Weights of a small mixture-of-experts language model, trained from scratch on English Wikipedia.
Training: a variant of Muon for the experts, 808M tokens, 3285 steps.
Below are experts of layer 3 (counted from 0) of a mixture-of-experts language model. Rows are named gate (a neuron's input weights, with its number), up (a neuron's input weights, with its number) and show model dimensions 0-159. Each number is 500 + 25 x the weight over its row's rms, rounded and kept within 0 to 999. Numbers have three digits each.
Before each expert's rows: a language model's description of what the expert responds to. This comes from a sample of Wikipedia text that the model never trained on.

# expert 6
Mid-name word pieces. Fragments inside names and words, mostly plural or possessive s and apostrophes, as in Hauts-de-France, Children's, levels.
gate6:495476538584495466522524492489496513527440506516485448497551474513534457500532481529517485523497530526508513527528538516528487493525499516542505502528457496506468494513502494501493510533478489526507525514492525497514522472503542484436508457538518530487517480505534501484519512538530494543467547496478486505508507533515506485479486547483497514521531510527499503484454480488483502553474478496508483483482485510520503531537502514516488540525494468512540534532494540527466498484517529
up6:521539540477471512511537462531468530496506541521494469529533514527556485455493485481458511426470521527520509497508503513481451480437476489500528476465506517488482547530530518499489511457503513479525472469544467514500483484478499477509538503528493502487521491471485517470505533472520518487491468476471503479502516501515474474527546506478513500468521546528543507519512524464497513519528500509530467504489504492474511474516504472489489486530508502509521464483517559487523544481505501

# expert 27
Of after quantity nouns. Mostly of after nouns like plot, list, lot, version, plus by and from in credits, and -ant/-ent/-ers suffixes.
gate0:505552525491474498502546500470477475472511490530474484542491524490513477509500489469502492512489516528522470497537509499477475502489482545528471469522487560525456490495474460492452523472544500535484515487481468485529474473496520457478502500498554480464494517513466483473486486514495519500486472470451469530496485509492490496492493547456497488537489483421513487484528489504521499514550486533514491503511496516527499554514523533481455513508472496535498459455524480483502466485507479
up0:535536526527467484518446535458524482473526495538514458467484494519506482525524500509464556524474469481518492505441512499506518494536458502493520492515475547451527531518485524479495529505490524519515475528512496509442519522522527510525550512490556487539486450501535458514470507468496508487476497525498493486503508504518507464513497501535529484515497543539484520493515490495478513519539487483489546495524525498535477483466517463473481515525488504497507536540478489501482522461500482

# expert 53
Mid-word verb pieces. Short pieces early in words and names, often verb stems before -ing or -ed, such as d-ev-eloping, re-le-ase, G-et.
gate4:479518503478478518482500485505499470500506457490431522499503496466492481488522506495506471557492514488472501513509496487499523512529484514486534497489472504497498522495523513485519501547505530517479509505510502455477491513494486475562484476511537507468490547542487478517489460503497519552454501534454499463462465459522479512503525488485517493486528502488482506533536523547506482506468475463464485486526463496488564556469508493526493462506473546502551487477470519448506526490532507
up4:500497519559494556520491468527508516533471496496477530476488491540487508479501479446498523485493495488518497494529539506545474487523504505516466459539500530498519530482473508496518501478534501520463518522499494546492495490476414530439494561516553522512499494463471564511502524441489511457466512498527500509521503479562465494466529496501498512496529521510475469505491500494529531469523522486501515504485479482501477462495519500507491515490516487513514487493500474523524490522470500

# expert 35
Place name words. Place names and their second parts, such as Queens-land, Newf-ound-land, United States, New York, University.
gate9:497507466465529531576504490505479509499491505516522469461508524464489498524520507484534504519489451488474551491506516506490521472500478513475510489479481548509508525492473511465527521495535527520545507485482552522524525504479495474492532515472526481509495497498497458446490502470513507462507482506437477507503544502493532498487478520532511481473533514513534467504527498490484458463488489483468486490540449554515469559526507517483466467525459513468479505521516493516480479496487466
up9:478460497500483528462527479513468513534511509520505476479493462474512506489520474533535496456515511498489527503488497552525464518539496514511475471490537494506510518481535522499510504489480495491521448480496518519506481538536498486525517462523469511490501496488524483505549489497552472481505524482549491480514486531464452439520464528548493531484530463517497501491511522538530516595460506493491494497505526484476500456491517530510505530472501497512530478508513548495456492518502483

# expert 14
Table headers, word-middle pieces. Table header words and separator rows (Total, Succeeded, Votes, |---|---|) plus middle pieces of words such as "Pre-lim-inary", "suc-ceeded", "Re-leg-ation".
gate1:512484528486478503508527537539498509481495477507491517504554496477527533522493518462531515502484511504517494494519488514533487504532448479530488475492535484512469474487515507512493517510533488438474499493471549487503516490479522500470466447535545445497494512497489495493509500489540511520484508551454472500496466508458450548494508492498480524513508501525482473483510536463514523499517468458487507543458463554496542483490487530484504510498535500460493483516500564484449521477516502
up1:470492455524471524437480540464505439517494501561507490479522519515492515517499502444504541483506514517503476504532551490489479506429479506528515485513508536486494540480501518539496497516517516483526459499497491482506512508493479487529481511516481525485476525518523534514436472494493515577495511469491490508488504512480524543485516552552515503478490529521529482490491526518512479494531487486457467557519502498476496479483495483522527508511500512502519508471525494532521510488466534

# expert 33
To and verb objects. To after came and similar verbs, articles and prepositions after verbs, and the word after United in United States or Kingdom.
gate0:508518487581488511463429502508482458485463496550485481478484508538482499498520506484482480533514504464459535458505500478501469495508455498504510456492510513501469493483494513518519508547538480492505517495515494459485494514461469522490484481489503501467465541522514453497500524503483472492474491526520482511529474473543532532496502509495458483571471488447525503552510518460531505513481522499493515541500530503495512535521528461499508523488501526508476488462495522508488513495468536
up0:505488507470504521479481507531518545460478478497502470562463479465526509500494539491503537526462538461516477477517482492496515485467503487514486500506505497502501510478490481455486495483539474501514499505532510537493540482505488513525502497471495477500500499491483533505536509453490541439544497521440497449471486508471479488473540523547502562492519487490502510496513501448511504480507458534497531485468467491471533470514499519457487466509513506548551476499479541485529498479529497

# expert 34
Name-ending word pieces. Final pieces of proper names for places, people, races and teams, such as Tur-in, Sev-illa, St-akes, Bux-ton, Tig-ers.
gate1:515498484515494502509484511540482491482523522525501471435534507497474477506517477523505495510508537505531553486477487476510492479463522451536498501450515508520507499514518476505513537515509549489500529506496481543507442498510454513470527466505503513497485498499515476455504528534458503498425475487544505506522523542479473449517500518523523489469489526528507511486492510474487459460518527473430518496520542485505505474496479503504486455516488499478475502452529465499499470461483490
up1:510522462542477508448493487467498516547508512480488502528504494497503469505493490486499524498521510528503493503524502547507481528532478546494512477527499486499444506490492490499464460478443483511458478508487504495504528463520464476504441492466537515467521495535524538567481479481478514488512519490478435459499492476482468478516513512514463492524489522496531524492502472555520461542498423504493503527484523460520515477519463492512474501519505456497478516516513494493523498490470492

# expert 30
Parentheses, quotes, name endings. Opening parentheses after country names in chart tables, closing quotes after titles, and final pieces of place names like Malawi, Bangladesh.
gate0:486505478484486510510509457533504486506508466493516498516495500485539478512538476459508513512494526491504525484514455482506524497495496437501488483532466497527512444535506538455474480486531460500493511506465469492520443466508515500485505523458492533492509541500494461504501510495482516479506507485520485474524480499483426485478520529481493515510493546423485532424514503494485446473526476468515499534491478509483498486495475493558443511505493497505473469517500529523486520523495506
up0:498492481499491498503532494530497483451524517500485573443504555512526467504489429495458501468486538482515480506511516515470492515496509545512486525512510511497495489472477511480511520540505508524529508514508477510508477445475495538512482535504506500508498526519537484528521510443502519476522539512476450488526508511556484478516477478522511520530496467515508499505516535486505525528513490545528510499517524551488504519510525490506511497484511524561470443514522540490504544465539511

# expert 38
Parentheses, place-name pieces. Opening and closing parentheses before abbreviations or notes, plus pieces of country and place names like "Azerbai-jan", "Caribbe-an", "York".
gate0:501491494538531480520526495484544540528525492542494511520482483503532436522490482513472495489501492493480482504533493512531570466481501505513488479501487452477503472527497506431498537487530487483498494519550495509466486492490535482520482474525463489508503472529496493478469482537489503520501513485435466523493506497489472479499522526494508536500516555513501526496507482486486483469518456471569503479499490497516480546487501553481539506528493511422499485464541491498512505497505504
up0:474514536549492508469494518493467533518456490523519553499493538520526524476452487496530513504525504506512511458501541531469485476524469531523530494494493517549465491538491482421524516486520439509498462494437472516515488492498497484505511568481517472522467467510475521509480515538483526492482507521470478524507525497484520501500475510480530464547532502496528478537515469489473500473524486516506477460476518520483520490473542510494499502470474520522515504511520504505510510488541519

# expert 12
Derivational suffix endings. Latinate suffix pieces that end a word after a stem fragment, such as install-ment, compris-es, cont-ain, bever-ages.
gate2:489485518445479504510555528475520465471529489524491517521495485488517472520480493509517495407503534531493506486478485520500536470533500485454512512481464503514496495507470496529508501499502502513524522497510463480491473508521532548524469469496556442506473479494528464487525503500483497502510466505545471550514507494492501531561507526499482555519445491515504507533514462526473509493485495508523494532493520502477507538485502465525455538505496527457475462535483520482492502501506486
up2:506503450512508493472484474504482490557508554506521506476449492493523497515503471513532504500483506529520503496537541498499466486509503492500467551480509539519514519468497496478532522518512502488502544482483477524488492519479480459483481504445515488529497521518527501505556486553473521462471528507513506523479538495540467481499515467457507510514502536526472493493457506521448485485504478483501451507518514463496519550519520469536463476460555486487509510512485533503496438509524489

# expert 56
Subordinators and conjunctions. Subordinating words like "so that", "than", "while", "unlike", "despite", plus verbs right after a subject pronoun.
gate4:496499472520514495510506500508499492492534511546465455522501478500522489537474494534470510536476501521536476497504479519510490492526468524486501466541519517468507508531514512482458536468507561523521509515450486486466557500502526492514480512468499518511515512495474532443530500497463444498503480473494494522493477488503536532491472476482514445498528530524496510504482532506492512545489501538497523462526503545500504508491529519517454496501506483489509467444541487470539556477459536
up4:498465514470479523446483507490484485522502533527515504498485529446511490469530488483507461494532505552510549501541472488500497480478518467513473500507558519486504499468476485482500498503494519531476522517482454484501491527525473492472498496529467498508511477518551530528491505537475512491448497484483537511464505506517496460490526524506478538514544515486534448521476503508504536501510450536471497507532542552487535485486507492496524536479468504471509470482504513498487566447478490

# expert 51
Discourse connectives. Clause-opening words after punctuation, such as however, although, that, which, when, then, he, The, in narrative prose.
gate4:494488499476492483463474490486538508507459498484482490511567515516529520505509506482522486488543525530492538517526533515469454527458513499520496497476489550488464527459469484500503510542527489558530517541523534503525507499564515485502516458534522518486493513503530531485492547537515479520477539444493541510510500547511504480498458521504503493486469451503497490515492501495493506523453527503488531472544496533481503461507484504510481511515475531494481487484484492550462495504533528
up4:476508537517440532556496519454522537480504587509502490488497467518514531490472495486482543426489472482511525514535463509498518507489458499467527517487486488492496455546513514491523469492447490469472476500467492469483493495519525530535500482462480519521512515528509467544507507537513547514490478515491463500481525514506507501471519520518512483520505515511528492466478509482472500476483473494518509507467519499481498510474516512475553544492549516477513488505533478532486490518507513

# expert 26
Derivational suffix pieces. Word-final suffix pieces such as -ist, -ant, -ent, -ing, -ics inside longer words, e.g. "soph-ist-icated", "fin-anc-ing"; also "of".
gate0:517519494532472453493474483503497472491516506521467521467523469529472460478520519482454499529484502527499530500513459522535497476504509487475524510509540533501495483485491526487463509523511502476508482517490491512554489476492513534499448508458533513534489490482491458507491477513539476537521514502577471527514482448531506483487522487509533448473509477508501494500512546527490464494543479467488535500525519463531520524515522464515475504455532512500461474526526460465506501503459517
up0:485523483540480534506506483516553521531503478473474470530511493509518496498508517487491479496499508535507477525515481489472447543483483508534513505450483490541490501502450491536482470507553520468491507536547520503498533471469486460496503469456505533498542512469528495475497490529476494467505541486462483488482496519511507495517497526526540490514499546525507530482486482447480548467501506531521458543521509549483472513479506486459499539463552490504512466506501515511465496536481488

# expert 24
Of and -ist suffixes. The word of inside institution names (Gallery of Modern Art), plus hyphens, in, during, and suffixes -ist, -ism, -ing.
gate0:510441496551519502496532521532484453552489482500463484506496525468469471488487520475529433497528485487483525469524502504497474471483476507535478510486529509525509506517495512489551530512530521529465492517504526530496538494438482506522529470527515470485505507513441505504529525517509491467503514510514469513532494504507503475504480469509539491550490481524472556475506490534498494492505494451508468490509511464532473474497482528515475497513522513464512520529499478538434477464523500
up0:499486508488467495496443507509505489461523507492523502552472527533516469473463497490498493520497480508498513520518533495520525485445451515449520504514498479509479483509552529471514504553500470520496445491495491478471536521495516546494470530516483463492494524547519460495558504513504456484454516524496473517495521512483499463482500498513467514502542533468458527472498499499452504456509489506511527487526510498505490479553510485520475541489516491538512537517444468482520481514491481

# expert 42
Periods and initials. Sentence-ending periods, abbreviation dots (v. in case names, N. initials) and capital letters beginning a word after a space.
gate0:478545499503484499486529499527514445539460454496464550500513530509475473510499489462517497461509484466485457529514521520482519498476522487490505500538514499494500527497498503495468513498469500542514524512489541455460474518481551493478490513479518489534522482499564509477498482443462465513494475505501463493490463511508506494528477490486502466524512470511545491490487561556462507479510463468512472477493487532514448515502513522520514505507526512449522491502470508468498468518494540
up0:534485563500535482516460521482501539464460500532491533456450467512538435506494479512481463532499514491490490482512543507507500495525466493479486520500479524514483503495510513466528524486490524510482476488483471507499459530479487525522509522520490518522498491456532490470474456494537518482507484493512457474515482524508489477525467513505460491488496481503511496530540502483491488496522521499525448459516522479518513475486533517509506529541463466484485451505519507480442452556463496

# expert 20
Infobox field colons. Colons, dashes and line breaks after field names in bulleted infobox lists, such as "Phylum:", "Website:", "2008–2011:".
gate0:543505486498463534526488455522472459514514484492499510496500489485525499494477485446492543487497524497492477508486549478493497511488459465490473541505528510490527479545509482481444494495493499527507450472511480541422486512495515501508487471554477505523545483529479483511523526492521498479504515464514477559514529542525479506476473508483509510533505468495506477453519546459490487510495476507512460499502513490530493500524481521508494507518481510532517455488561489472472495476455466
up0:522516507513533483505479522492473509529493530504507487508499480505506516513476505522465507489526485488529541473446493472497473513513514495498557479492500563550527495477533564485503530479466500510498499471463488500507569465457522495460487466504495485447465436490497546502491522522495522510490522514467503487503501469529433514500467443537493506494507502545476516517494513460523496499457493528531494477499514464454475496468497482481515527489500499476509477519523487474497513488516532

# expert 25
Table cell separators. Pipe separators between wiki table cells and semicolons separating list items in results, scores and filmography rows, as in "F; QF; SF".
gate4:474453459477486527560542454518518510506543502528471494494520512499485534439485520544503466490510458536463458465463505529485480529476482480441467474512485478473525495453534464506498529518528492497510452494471470494479536483537511497478496489482481500536472527498561466513472485453482468477509527490510517480491500457501524488469495504520496462502481480466511482514496491525518469506524504497511465484498532502515496504520489525486516490479519500495490467504529495479495450492518528
up4:517507472469509531531513498465512493494484420523514477486532492482512532422496549550485513490450508474484504492554489531477475501498517560488469455482494539496538497485499501496489494499525483472485467503518510497490511499497540546499510472483467477531504494514493511522504472508483478539480494524520505516480504488507481522454482532462499435539477495501535525524446465483518512496515480469514495475507463487502483472482497523492488511505537498527483452466538508519480504476525496

# expert 55
Verb and adjective suffixes. Endings that finish verbs and adjectives, such as -ated, -ted, -ized, -ive, -ial, and participles like released, named, based, before by, to, in.
gate3:461506484493506449438513531476518495528516479490492486513462483499549517503504507496495447491522495475515492502488504478505491519468529534489501472465510546467517448547461488541485447539511500516503516538522533512492499485500504514466511546533500456495447527513467543508514507493478494475533518511467472496509533444535464525546488498539513509504482503482518492484491511533506476507542464513513525506511552497469496513520502500549519494448490500496494509498506485493490484515563509
up3:514513498529533514513450531537511513486516485518515501548508476466497483475516522523528549525492541452550513513533532506563496467546517524496491549465507475474497495504507531521496472512491472538465505501469481471503494515500515516501469510476495469546540478483517482506533430507491485530496518470483508525502525488560505485491486491574515494468513489508498482524486468483519526546483517523520498504530488540504511464527494486532481479479533501507459531508512520520500487524499527

# expert 9
Early word fragments. Short opening or middle word pieces of rare or split words, like Che-f, hyp-n-otism, Hur-ric-ane, and non-Latin script characters.
gate6:502512525482492500482527496490501456488502505435501525519508501494459507510502475475490472467475461491530537495497474519522498486463529496484443539478519459509443493503503484501505448501570526495540539531479484498468539489507503506470502465509495493475509490472517476483502469496478524471501469512559477519493495497480533463486506510504512490491533535478517485450506509524477523444529459503499577507504541512466479486486542480484465480491495521560488489517501515513515517511488505
up6:513523505467504510495505497494481492459506511485478484489524503512528488524477460497502538528496518495465528513530451488495498505520553549460470515531507528492535465511520503495475504499542476490496500494554533507518522525468518510505518485513533506450561519555523488565524516522485494476529495506505475533490504497541502470507500518484516497464471537477478481442487532486513491500522508524554514508530530474486483481501486506523479550516499533534495498523522505508421471490500545

# expert 10
Capitalized header words. Capitalized words opening infobox fields, table headers and section titles, such as Team information, Total, Date, Playing career, Charts.
gate2:484496537483494521515516560489512483503524451484549493498494499510435497492509499564497481510508505504525479541529499529505531456512479485540488488460523486541519498484526498520505502455531501500451537459533494478509542465438501488537511465447493491506500490445462476474503483463496474488482506535512478481547436507488497510497496504530510484479491481501468495517475513470514487459532507485479500562500511480474517488483504482516520489522472458474501510498485516517518502514480473
up2:477485541501510490489547557519517518470495492536501563466490493477520493510514452459532498486513494486479531560526506498468526507461523516473496466545529477503501494475505480535522518499504456534483492537493507516488568536482502499496513478500509482473506494504464482504508542517528464517506462495508503551480447511482526506500469475514525513521460541508491515497507553492479476472488474449507495512503506457468517495497499506515507537540542491458483471502488451523491511474487505

# expert 36
Place and surname endings. Final pieces of place and family names such as -ville, -ford, -burg, -ley, -worth, as in Lewinsville, Farnsworth.
gate6:517504468484498489516500476509507472516491439502475505494482513504504476496510488537498521499511533485474482478467510473520528483521505499528500471513501495495503516519494481457461525485430486547506469476480520509470527448482484527530494574483508493453497470482512473487514536429513506526487526455510476511562487525528475502504510462482486477534504548498494479537507444507502525460515476532537487506509541468478508483504457474483477487508519532512529549538495501511485485513491505
up6:496461520450470549495528498497530474505522490535522507495539518536485484517501477503548542500501506496481497524526522492563487518535513472502489559528467503449489542449512525498522554492509524495530468503462517510491485541503511489541510485494500510490472518500503468540488488536552463506525501507541504484481512454480466502508520484500476519503521468470498496478505484514468502497504473535519515496506547489456453502502471476508492525496463442547508515479497503475533533486493513

# expert 28
Prepositions and the. Function words of, in, the, by, at, on, from in running prose, e.g. "north of", "As of 2011", "devastated by".
gate6:520491491515500532529524488494499520532461497494467500485508507512500475502481527487536460497521518505476491492506438514491475478502537502471516474522534508508546528439489552489473498502517495472521502480526491558519517522503460520532486507483428443515532522498483497541499520533548514506508535486472454567471506542503537503522499558506512535535484484484535521530498472507504532458486478505496515483532475504504487504499475532472497477480454487496513498481477500497537503509485517
up6:524530511494469501502418491479473505562517476517504497515525479522484513549499529506481509499513486471469510489477507455496485533496468491472506462512491522541556501502459521520502514489511540449502533491563474492499493511496516465467509467486501499495494473498471471478531519491504540511445477489444540461519475482504502483505498529482519503504527476495495520529527522494505488510477529458534508485525516508471504503499498526549486482505564501514509511460519478512470434482513500

# expert 52
Early word-stem pieces. Early syllables of longer words right after a prefix, such as ind-eb-ted, ad-ol-escent, av-oid, Opp-onent, before endings like -ation.
gate4:508515450523483548457511535483506521494510490517483532523523465507508504501485472482506522453538503535541511471478522482503475479516483482496478509513511494514513493517475496480549471526500473517538485489488443503502533484519469464502483505540513533478479483512505467539564511483490539484509492599522538502500466490487509522507510498529542524482501487458505471523494547471484495472499499556479535507468473485509522535480531530503490481506499522497515469503522531458509510492465491
up4:548466530480507543507516527511536515486546484493487528461544491500541503435491500471514523536473501526520514514556465482518472535484532527476489505550486522474479506495506518490530511488531502496479504473464516483504486514523490496494512502489494491517516524517469482466467530521495493543481484450542491498536508469472478503486517473528463492520500525468518515500512500493497505520444501526557467498497436500501534473480510505490460474524522474461477481512539484492475440514489505

# expert 19
Title and name starts. First word or piece of titles, proper names and ordinals, often after "the", such as The, First, Second, album, Pro, Le.
gate1:527504479521474455519521505505484478456505507521471474506492490512499491493506490507488450506519473520526540519488501482512499468531455492439493500503469515516475483520469495498527484467491482492498530499468537513490506541517463484490511511488501503475499483527542503494509500484522500497467484547490487517496549507516487514509446520448499529499485483494523533498489552485534477493458506533437508466492449456541523530491523492438477503470498521422464493478503470518553515486509509
up1:482503536479503511500482442480489518525503481517533482496464480509495476470507481513554505506496526482439516485503532472524465508507484522471514529516507502534460475502466493496501466498491506513518433487502469510508514500522536478541492528489480499531493489532481526531517456487502472513490461459531522483468549514517497495544513528487523506529459516518490451480470477505500504540473509480478493516511437460475546452490457559481486496469513493509503502461484494474523511537484504

# expert 15
Infobox and header words. Field labels and headings in infoboxes and structured entries, such as Information, Personal information, Scientific classification, Born, Preceded by.
gate0:475530549489464548488508478495499525491544475470485502495493519517500467505520509466539497492481462514483513529516448448444468441491449510499508485549512460529486497502484467525451515500523472482475505528459537481475472503494499478497496493497518500489508515473477521489517510484501464457471528485487467524492479510497497505519448498480511501524511471493532518467472481519521505522490510539490521531430490501549501515496505499445486490488503511483510442529477479547502502526507483
up0:497454488476511502479508509474491519489512515450490538505478509510487526534495464465489498536464518476505504500521518486492465468495485490465466521542517446469531531516549504495438543490508512529518485505486508497514465470520528503492481504479512483483568472510502539521500488514480525460471505524511509575542512528499528469508513540518528479511480522524492514489452511505455512510472468486493491496541468493483503479470444523544503534514481524508535469497507516517519538509482478

# expert 17
Table header cells. Column separators and header words in sports and election tables, such as the pipe after Pld, Team, Votes, Qualification.
gate0:507557480496494542455508530454550550517462485540493507477475500522495508507529465550507464463548514515532531506513487469466483498496503507491484485441472520518452488492503487513512496495517530524489484495510469511530517485498490514468516502542526407514494528510486485540508486520529497520492505537504521530509535516512517507488491482551500485504524536503462473473554524483498478517459483496487528507522530472469491471512484496515512492481528487507511505488464495475483476523452497
up0:509510469507496463467493481479465473516511476438498495522535478493505495508506488483508486450489501558504502504489487482487501483509467525495479497469512487498512513502498443478513479500507484517493490502495510468497498498470479495486485512492524479506519495514454555518478519488463580493533455500483472470503497508516487516475503505516525499500503470482484584544487509507490458478522508522460495490449535523471499464495514462517518449498461495431482517492500435472552486503528500